{
  "n_layer": 8,
  "d_model": 128,
  "n_experts": 32,
  "experts_per_token": 2,
  "d_expert": 128,
  "d_shared_expert": 128,
  "activation": "swiglu",
  "moe_layers": [0, 1, 2, 3, 4, 5, 6, 7],
  "router_score": "sigmoid",
  "normalize_top_k": true,
  "routed_scale": 1.41,
  "balance_loss": 0.000583,
  "balance_bias": true,
  "shared_expert_gate": true,
  "init_std_router": 0.00637,
  "lr_router": 0.000404,
  "n_head": 4,
  "n_kv_head": 2,
  "head_dim": 32,
  "vocab_size": 8192,
  "norm": "rmsnorm",
  "norm_place": "pre",
  "norm_eps": 1e-05,
  "positions": "rope",
  "rope_base": 1000000.0,
  "rope_fraction": 1.0,
  "qk_norm": true,
  "attn_scale": 0.177,
  "tie_embeddings": true,
  "parallel_block": false,
  "init": "uniform",
  "init_std_qkv": 0.0442,
  "init_std_o": 0.0442,
  "init_std_up": 0.0442,
  "init_std_down": 0.0,
  "optimizer": "muon_variant",
  "lr": 0.00764,
  "beta1": 0.9,
  "weight_decay": 0.026,
  "lr_head": 0.00763,
  "warmup_steps": 50,
  "schedule": "wsd",
  "decay_fraction": 0.878,
  "decay_shape": "linear",
  "final_lr_fraction": 0.0,
  "batch_tokens": [32768, 65536, 98304],
  "seq_len": 256,
  "doc_mask": false,
  "train_tokens": 465400000,
  "steps": 7659,
  "dataset": "wikipedia_en"
}
Below are experts of layer 2 (counted from 0) of a mixture-of-experts language model. Rows are named router (the router's row for the expert) and show model dimensions 0-127. Each number is 50 + 12 x the weight over its row's rms, rounded and kept within 0 to 99.
After each expert's rows: a language model's description of what the expert responds to; "gets" lists some tokens that make up at least twice as much of what it gets as of all text. This comes from a sample of Wikipedia text that the model never trained on. Tokens count by the router's weight.

# expert 6
router:46 60 58 67 55 63 49 61 40 30 74 39 43 30 31 49 57 48 30 45 43 42 47 37 32 26 39 36 34 43 47 63 55 66 29 65 35 47 52 45 36 48 32 41 57 62 67 51 42 67 45 44 63 61 56 34 49 52 31 51 42 75 52 54 49 38 40 40 45 75 61 47 38 49 28 53 56 50 21 46 30 74 36 34 36 48 55 47 42 48 47 39 49 52 47 42 40 64 41 67 26 63 40 41 51 42 47 27 46 76 45 49 45 56 56 45 38 69 41 45 48 62 47 44 59 46 36 52
It responds to: Consonant-cluster fragments inside proper names and rare words, plus apostrophes, such as ti in Lusztig, tt in Beattie, nd.
gets: "'", "ti", "s", "si", "ng", "tt"

# expert 20
router:37 66 74 41 60 48 49 49 31 17 55 44 39 57 42 39 55 63 30 59 24 53 40 52 36 49 49 51 34 57 76 82 40 47 32 37 39 62 58 52 36 57 30 72 34 48 55 46 29 61 34 34 73 54 61 35 47 41 37 44 43 60 43 41 62 53 43 37 38 51 62 52 59 43 40 47 57 57 46 47 36 54 40 40 58 42 61 37 40 42 60 59 42 75 35 61 41 67 46 46 34 67 62 37 32 61 44 43 50 45 38 62 55 76 59 52 46 58 37 41 45 35 55 59 62 47 53 51
It responds to: Equals signs in section headings like ===Singles===, plus line breaks and blank lines between list items or sections.
gets: "=", "\n\n", "\n", " =", " (", " \""

# expert 14
router:46 51 45 43 34 23 43 41 52 32 74 68 58 57 57 49 70 56 35 49 36 49 64 65 47 66 52 51 35 49 61 52 65 47 39 43 31 68 62 44 51 43 45 40 53 50 52 57 39 65 43 46 50 58 60 38 34 49 42 60 42 68 47 33 58 44 47 71 38 80 88 53 48 55 31 58 45 49 50 45 32 64 28 45 52 46 41 46 41 43 64 38 46 49 25 31 38 51 41 62 42 45 60 39 45 57 39 44 45 61 29 61 44 64 70 38 64 77 35 69 57 56 51 38 67 54 56 55
It responds to: Common function words in running prose, mainly was, is, that, he, were, also, which, typically after a comma, pronoun or relative.
gets: " was", " is", " that", " he", " were", " are"

# expert 24
router:50 63 40 49 45 46 47 48 38 39 68 88 45 46 41 45 75 52 59 50 39 31 66 37 23 48 42 48 09 38 53 58 35 41 44 53 35 56 50 71 39 37 35 56 46 46 58 41 47 54 30 53 60 49 57 45 46 50 24 49 47 67 43 46 44 47 64 61 34 59 53 40 48 55 46 53 45 56 25 48 49 56 42 43 52 48 25 46 46 20 66 56 51 68 34 65 51 71 56 48 49 54 35 52 41 64 42 20 45 58 52 45 65 39 71 51 50 50 53 51 59 33 53 61 64 35 50 52
It responds to: Final syllables finishing longer words or name parts, such as ile in Meanwhile, ance, cy in cryptocurrency, ville, Reserve.
gets: "y", "al", "ce", "th", "ing", "ne"

# expert 29
router:24 60 55 63 68 50 40 68 44 43 63 56 48 51 43 47 44 49 51 65 40 22 58 38 41 54 56 56 34 53 65 48 74 33 39 30 41 65 54 57 54 51 18 55 62 72 46 64 50 65 39 52 66 51 48 45 46 45 45 44 54 70 44 29 50 34 34 65 40 49 59 54 35 52 47 49 74 57 37 44 43 72 29 41 44 66 40 44 46 28 61 30 36 45 33 70 55 61 36 44 51 45 55 29 57 55 47 38 58 54 34 41 51 64 44 40 33 50 42 55 62 34 70 46 65 49 49 68
It responds to: Periods ending sentences or initials, plus some commas, question marks and exclamation marks, often before a paragraph break or next sentence.
gets: ".", ",", "\n\n", " that", "\"", "$"

# expert 5
router:46 58 63 41 49 46 44 58 44 22 51 71 35 43 46 61 60 39 38 51 36 46 58 48 31 37 38 29 35 52 37 58 54 40 39 46 46 61 67 53 48 28 46 71 67 57 67 54 34 33 26 35 61 61 51 21 40 46 31 47 53 47 44 34 44 61 33 63 46 61 46 40 44 57 22 62 58 57 42 48 39 47 49 40 49 46 59 45 33 41 58 32 52 63 32 47 62 80 42 49 43 44 49 31 48 77 26 25 35 59 45 30 60 61 47 55 55 53 51 58 50 49 50 38 63 52 61 50
It responds to: Colons and line-start hyphens in infobox-style field lists, plus degree and minute marks in coordinates, such as "Phylum:", "- Population".
gets: ":", "-", "°", ";", "′", " •"

# expert 16
router:36 55 61 46 37 42 48 54 60 22 61 57 35 36 54 52 61 55 46 55 29 50 64 52 12 44 42 26 42 53 57 73 51 59 46 38 50 64 48 63 47 35 32 57 44 56 46 55 38 46 48 32 49 58 67 47 44 25 37 32 47 58 41 48 54 53 53 60 49 66 54 41 41 49 44 51 53 41 08 31 46 38 39 55 52 41 36 47 45 41 49 53 32 48 42 49 51 49 31 56 35 51 56 42 51 68 33 22 63 53 25 34 51 66 60 20 34 55 44 58 61 46 45 53 65 48 61 52
It responds to: Vowel-ending syllables inside non-English or scientific names, like sa in Giganotosaurus, ha in Kapurthala, ta, ka, ma, -ensis.
gets: "a", "o", "i", "ta", "na", "ma"

# expert 17
router:30 58 52 59 52 45 63 57 56 46 65 47 45 45 38 52 50 67 52 66 36 34 70 62 33 27 46 40 17 36 40 53 57 54 60 44 47 63 61 63 44 43 24 48 43 54 58 46 23 52 55 47 66 71 44 31 57 43 45 56 55 70 45 42 41 31 49 41 45 55 62 35 40 64 38 54 57 48 57 38 42 42 42 56 43 50 42 55 18 52 45 41 52 67 32 44 71 74 49 65 39 67 58 47 45 63 42 25 34 49 48 36 43 68 70 48 28 48 62 50 59 40 34 56 67 60 59 51
It responds to: Pipe separators between cells of wiki tables, especially after numbers, percentages or names in results and statistics rows.
gets: " |", "|", ";", "  ", "′", "left"

# expert 13
router:36 64 36 49 52 48 45 65 62 40 49 34 52 52 61 45 50 60 31 58 52 35 67 48 28 58 33 30 29 48 64 72 50 38 45 65 37 62 73 53 37 43 26 65 59 67 61 54 38 31 32 73 77 47 35 66 64 44 35 42 46 67 45 56 37 45 55 42 45 55 55 57 39 46 32 32 44 60 54 36 49 61 51 49 49 55 29 34 38 53 55 53 41 80 41 50 44 57 44 51 53 60 48 45 53 64 50 34 40 44 28 40 62 48 41 35 39 69 38 60 65 61 62 56 58 35 59 50
It responds to: Prepositions such as of, in, on, from, for, during following a noun, as in one of, histology of, wrecked on.
gets: " of", " in", "-", " for", " on", " from"

# expert 0
router:31 67 31 40 44 49 67 53 41 42 53 56 44 45 45 61 53 42 53 49 43 40 66 71 38 52 40 54 39 45 57 58 69 24 36 63 32 54 68 55 53 53 50 56 47 52 55 36 31 44 43 38 57 53 46 35 58 35 10 42 55 48 48 37 57 38 63 51 43 59 53 47 60 56 42 53 61 62 31 45 54 69 16 45 64 64 40 53 32 30 59 55 37 79 48 66 57 81 53 58 56 61 46 29 51 54 41 51 42 51 33 40 48 57 41 47 50 68 63 50 47 51 30 68 67 54 64 43
It responds to: Word-final inflections like -ed, -ing, -ly, plus adverbs and adjectives after was/is, such as depolarized, mainly, known, fourth.
gets: "ed", "ing", "d", "ly", "ted", "ated"

# expert 18
router:18 56 48 41 55 44 60 64 45 33 71 52 58 39 34 45 52 57 39 69 42 48 71 71 25 44 42 46 45 41 58 67 50 39 48 50 34 70 58 62 41 32 50 51 64 46 52 63 44 38 38 53 59 56 56 47 67 43 41 43 54 69 35 45 54 35 33 51 56 71 67 35 56 58 48 63 47 41 12 43 27 49 50 24 41 42 34 45 34 44 45 58 32 57 34 39 55 51 41 41 34 62 41 37 45 51 38 28 60 68 41 48 53 47 70 47 52 58 46 33 56 33 63 50 58 50 38 55
It responds to: Country, city and region names and nationality endings, such as India, London, York, States, Singapore-an, Serbia-n.
gets: "a", "an", "h", "n", "on", "ton"

# expert 28
router:44 74 49 52 40 43 61 54 32 36 58 53 37 56 48 65 66 67 48 52 31 47 63 55 34 47 29 54 50 47 61 66 36 34 40 58 53 64 58 52 36 49 37 49 63 66 59 55 47 48 26 54 55 55 51 31 44 44 34 49 63 62 36 60 42 43 39 73 39 57 62 54 42 50 52 61 55 70 20 31 52 62 34 57 51 55 42 36 15 29 47 26 46 60 24 58 60 55 51 63 32 45 58 30 40 56 43 44 36 51 41 42 53 51 75 41 44 55 48 51 60 42 50 68 72 63 53 51
It responds to: Digit chunks continuing or inside numbers, such as decimals, years, coordinates and times, like 20-50, 8:44.81, 48.9%.
gets: "0", "5", "8", "7", "9", "4"

# expert 9
router:36 59 60 52 74 47 63 58 43 41 56 56 48 46 48 67 47 48 39 37 49 42 65 56 41 58 36 37 34 29 65 73 74 51 44 58 34 43 67 71 42 42 31 54 54 53 55 62 52 47 28 54 75 51 52 33 42 41 42 34 51 61 54 36 63 36 55 52 61 66 48 36 33 44 35 39 44 50 38 48 41 47 23 43 49 35 63 35 32 31 40 32 60 69 39 51 46 65 34 55 53 60 40 39 54 47 30 39 22 54 53 42 29 62 38 42 45 67 29 51 44 51 47 38 63 41 47 40
It responds to: Prepositions and linking words after verbs or commas, such as by, as, with, after, during, including, plus verbs like became, released.
gets: " by", " as", " with", " for", " at", " after"

# expert 3
router:46 63 49 45 55 26 67 69 29 61 57 61 60 50 50 51 51 78 50 35 49 52 57 33 32 42 42 37 43 40 54 63 56 51 37 47 31 58 48 48 52 45 52 49 36 60 71 45 57 46 47 41 80 42 60 17 66 40 37 36 67 52 46 38 52 38 48 51 37 45 59 41 57 43 25 41 49 46 41 44 47 60 38 34 46 48 40 35 37 49 45 39 31 86 23 47 59 45 42 53 33 51 40 33 38 71 57 42 58 75 49 36 65 57 52 51 53 72 56 62 56 51 34 35 58 55 50 50
It responds to: Articles and possessive determiners starting noun phrases, usually after prepositions, such as the, a, his, its, their.
gets: " the", " a", " The", " his", " an", "The"

# expert 30
router:35 61 50 55 58 55 43 63 50 33 46 41 56 54 35 47 65 46 42 52 29 62 57 27 35 53 56 41 37 41 72 68 62 43 34 71 42 86 47 35 46 47 44 64 33 54 58 49 42 60 48 49 58 50 43 42 41 46 36 58 66 56 58 55 61 52 61 38 64 62 45 44 47 54 55 50 67 49 32 52 44 49 36 42 38 51 50 38 38 29 44 50 39 82 28 55 89 60 53 34 48 51 44 24 53 60 29 45 62 57 56 32 48 56 38 43 43 58 49 68 65 31 36 44 69 43 46 53
It responds to: Closing parentheses, quotes, braces and percent signs ending spans, often after numbers, plus endings like -er, -ic, -ics.
gets: ")", "\"", "er", "c", "%", "}"

# expert 25
router:40 64 62 53 42 43 60 83 66 43 72 70 48 60 33 63 43 36 39 48 46 30 53 53 38 46 48 51 44 40 53 74 35 54 34 51 42 68 67 58 62 49 26 71 38 60 40 47 35 48 43 55 47 50 41 53 38 41 30 61 40 66 47 32 35 50 27 50 39 57 54 47 58 54 40 41 54 55 40 35 43 45 36 49 70 45 44 36 17 46 51 50 46 58 45 53 48 58 51 63 45 69 50 46 57 62 45 35 46 57 44 53 73 55 70 13 35 77 45 44 52 56 49 46 57 50 67 46
It responds to: To after verbs and prepositions or particles following verbs, like mobilized to, modified to, out, up, over, plus sentence-initial In, According.
gets: " to", " on", " in", " out", " up", " over"

# expert 10
router:16 67 41 54 63 34 47 54 60 43 58 52 47 50 57 60 61 49 52 54 47 47 62 70 22 34 33 46 33 43 49 61 44 50 42 52 39 61 59 36 43 47 47 80 56 51 51 55 45 65 44 52 57 75 74 19 53 58 51 51 41 52 50 40 54 41 39 63 33 70 51 62 67 57 47 27 53 64 47 50 21 60 56 40 37 55 59 32 30 41 50 54 35 75 34 58 66 55 53 48 30 61 44 40 53 45 32 46 42 65 35 50 61 57 39 33 45 64 54 42 68 39 49 46 58 61 45 48
It responds to: Small standalone numbers and month names in tables, dates and scores, like 1, 0, 6, March, February, plus empty table cells.
gets: "  ", " 1", " 2", " 0", " 3", " 4"

# expert 7
router:35 72 47 40 46 32 44 79 46 45 74 69 55 35 47 34 52 57 49 53 39 56 66 36 48 37 51 47 40 39 66 77 61 50 30 62 28 47 52 45 44 47 30 70 48 52 56 50 34 51 45 63 48 64 54 49 47 46 40 39 57 70 70 33 55 55 49 69 65 65 53 36 57 61 43 40 61 65 28 52 27 59 53 48 47 38 45 54 42 41 73 51 41 58 52 51 62 64 50 62 45 54 56 29 47 50 56 27 42 54 53 21 43 75 48 33 36 53 39 59 42 54 56 43 60 38 72 55
It responds to: Final single letters or short pieces completing a word or name mid-spelling, like lostbel-t, biofil-m, Fro-g, alcoho-l.
gets: "e", "t", "n", "r", "l", "k"

# expert 4
router:41 66 71 45 61 40 61 67 54 32 72 62 54 53 54 57 64 72 39 47 45 37 61 54 26 41 47 62 32 39 45 85 49 64 33 43 46 60 66 55 33 42 35 55 54 59 48 57 29 49 30 45 69 38 49 42 41 40 49 33 55 51 35 25 68 58 59 64 37 73 67 48 40 57 43 62 63 62 43 35 41 52 39 50 45 50 44 32 31 52 44 60 39 65 37 48 71 61 46 32 33 65 52 39 48 49 36 44 25 54 51 28 57 47 58 51 56 58 50 39 56 45 50 57 61 43 46 53
It responds to: Line breaks ending table rows and list items, plus capitalized name starts and initials, like P, D, L, Bruce, in tables and infoboxes.
gets: "\n", " P", " W", " D", " R", " L"

# expert 11
router:33 57 75 53 52 55 62 58 56 36 71 62 48 44 57 63 57 63 46 45 56 52 59 39 25 47 36 31 40 54 48 68 59 52 43 36 40 64 69 42 39 39 41 58 64 60 69 54 45 33 31 56 66 55 44 16 44 40 34 53 58 59 54 56 52 63 46 57 43 61 58 36 50 69 33 38 57 59 43 42 34 53 50 39 54 54 60 41 21 31 46 40 48 67 43 51 54 75 53 42 42 49 52 33 47 66 35 30 55 64 55 36 49 68 59 41 51 62 42 58 75 36 50 71 68 53 66 40
It responds to: En dashes in year and score ranges such as 1988–89 and 7–5, plus colons and hyphens in career lists and statistics.
gets: "–", ":", "-", " the", " –", "|"

# expert 12
router:15 67 56 43 47 47 31 51 57 16 45 58 39 45 30 41 59 40 51 44 48 52 47 49 33 46 42 65 46 50 43 61 53 48 36 43 42 61 72 61 47 30 37 61 38 39 60 41 35 50 28 52 63 45 39 47 43 39 22 51 64 55 52 42 41 48 40 42 54 64 78 51 49 61 54 57 52 76 40 42 49 48 45 50 33 48 43 37 50 42 41 35 33 64 52 52 54 66 44 51 46 54 43 52 40 47 53 30 42 68 30 54 40 75 54 34 57 78 39 37 82 43 53 41 62 53 51 65
It responds to: Plural -s endings and common head nouns ending a noun phrase, such as recordings, years, time, species, households.
gets: "s", "es", "ers", " years", "ation", " time"

# expert 23
router:44 77 58 63 74 45 56 51 42 39 61 65 41 38 44 46 51 52 41 39 34 48 67 54 49 41 42 33 36 48 46 69 59 77 50 42 49 85 54 47 50 41 37 64 43 49 69 54 19 59 28 62 60 52 62 48 61 40 37 54 56 53 52 52 44 42 33 55 49 68 69 35 54 44 35 26 69 57 41 42 41 59 24 52 58 40 40 32 35 48 53 45 42 63 21 39 47 68 42 33 46 56 59 41 24 45 30 36 45 53 46 46 49 49 65 41 36 55 39 49 52 39 48 49 61 53 55 48
It responds to: Opening parentheses, quotes, slashes, braces and some table pipes that start a parenthetical or new cell, such as (1880), (as its, {.
gets: " (", " |", " \"", "/", "{", " –"

# expert 22
router:30 54 38 64 55 39 45 64 33 42 48 74 54 27 27 40 66 61 34 37 42 56 37 59 40 50 40 49 39 51 53 68 63 45 52 50 42 60 58 50 44 42 27 47 64 69 44 41 37 41 52 59 68 73 54 42 53 51 19 61 54 48 47 23 55 59 62 50 36 74 54 36 29 53 29 62 41 65 41 57 32 49 42 37 58 37 47 43 33 36 44 61 33 41 54 58 76 66 47 40 41 48 45 46 51 49 32 43 64 54 63 48 58 44 46 43 33 60 35 57 56 41 54 58 53 68 56 74
It responds to: Commas, and, or, but, semicolons and dashes joining list items or clauses, including commas inside numbers like 44,535.
gets: ",", " and", ";", " or", " but", " &"

# expert 26
router:37 57 54 57 53 34 45 66 54 43 49 49 55 48 30 52 43 48 50 44 33 38 67 49 44 50 38 50 42 30 59 68 56 60 30 54 52 69 65 66 27 57 31 45 59 55 63 37 45 50 25 47 61 49 67 45 41 30 39 70 44 60 55 45 53 40 49 65 42 59 60 50 53 56 49 53 51 77 23 24 43 61 46 50 52 44 56 53 25 47 44 66 44 83 12 43 63 53 35 63 30 37 58 37 50 58 46 39 52 53 37 45 49 57 72 51 43 49 44 57 69 37 59 57 57 41 56 66
It responds to: Single capital letters and digits inside acronyms, codes and numbers, such as the E in BAE and ALICE, D186, URL.
gets: "S", "P", "N", "L", "C", "M"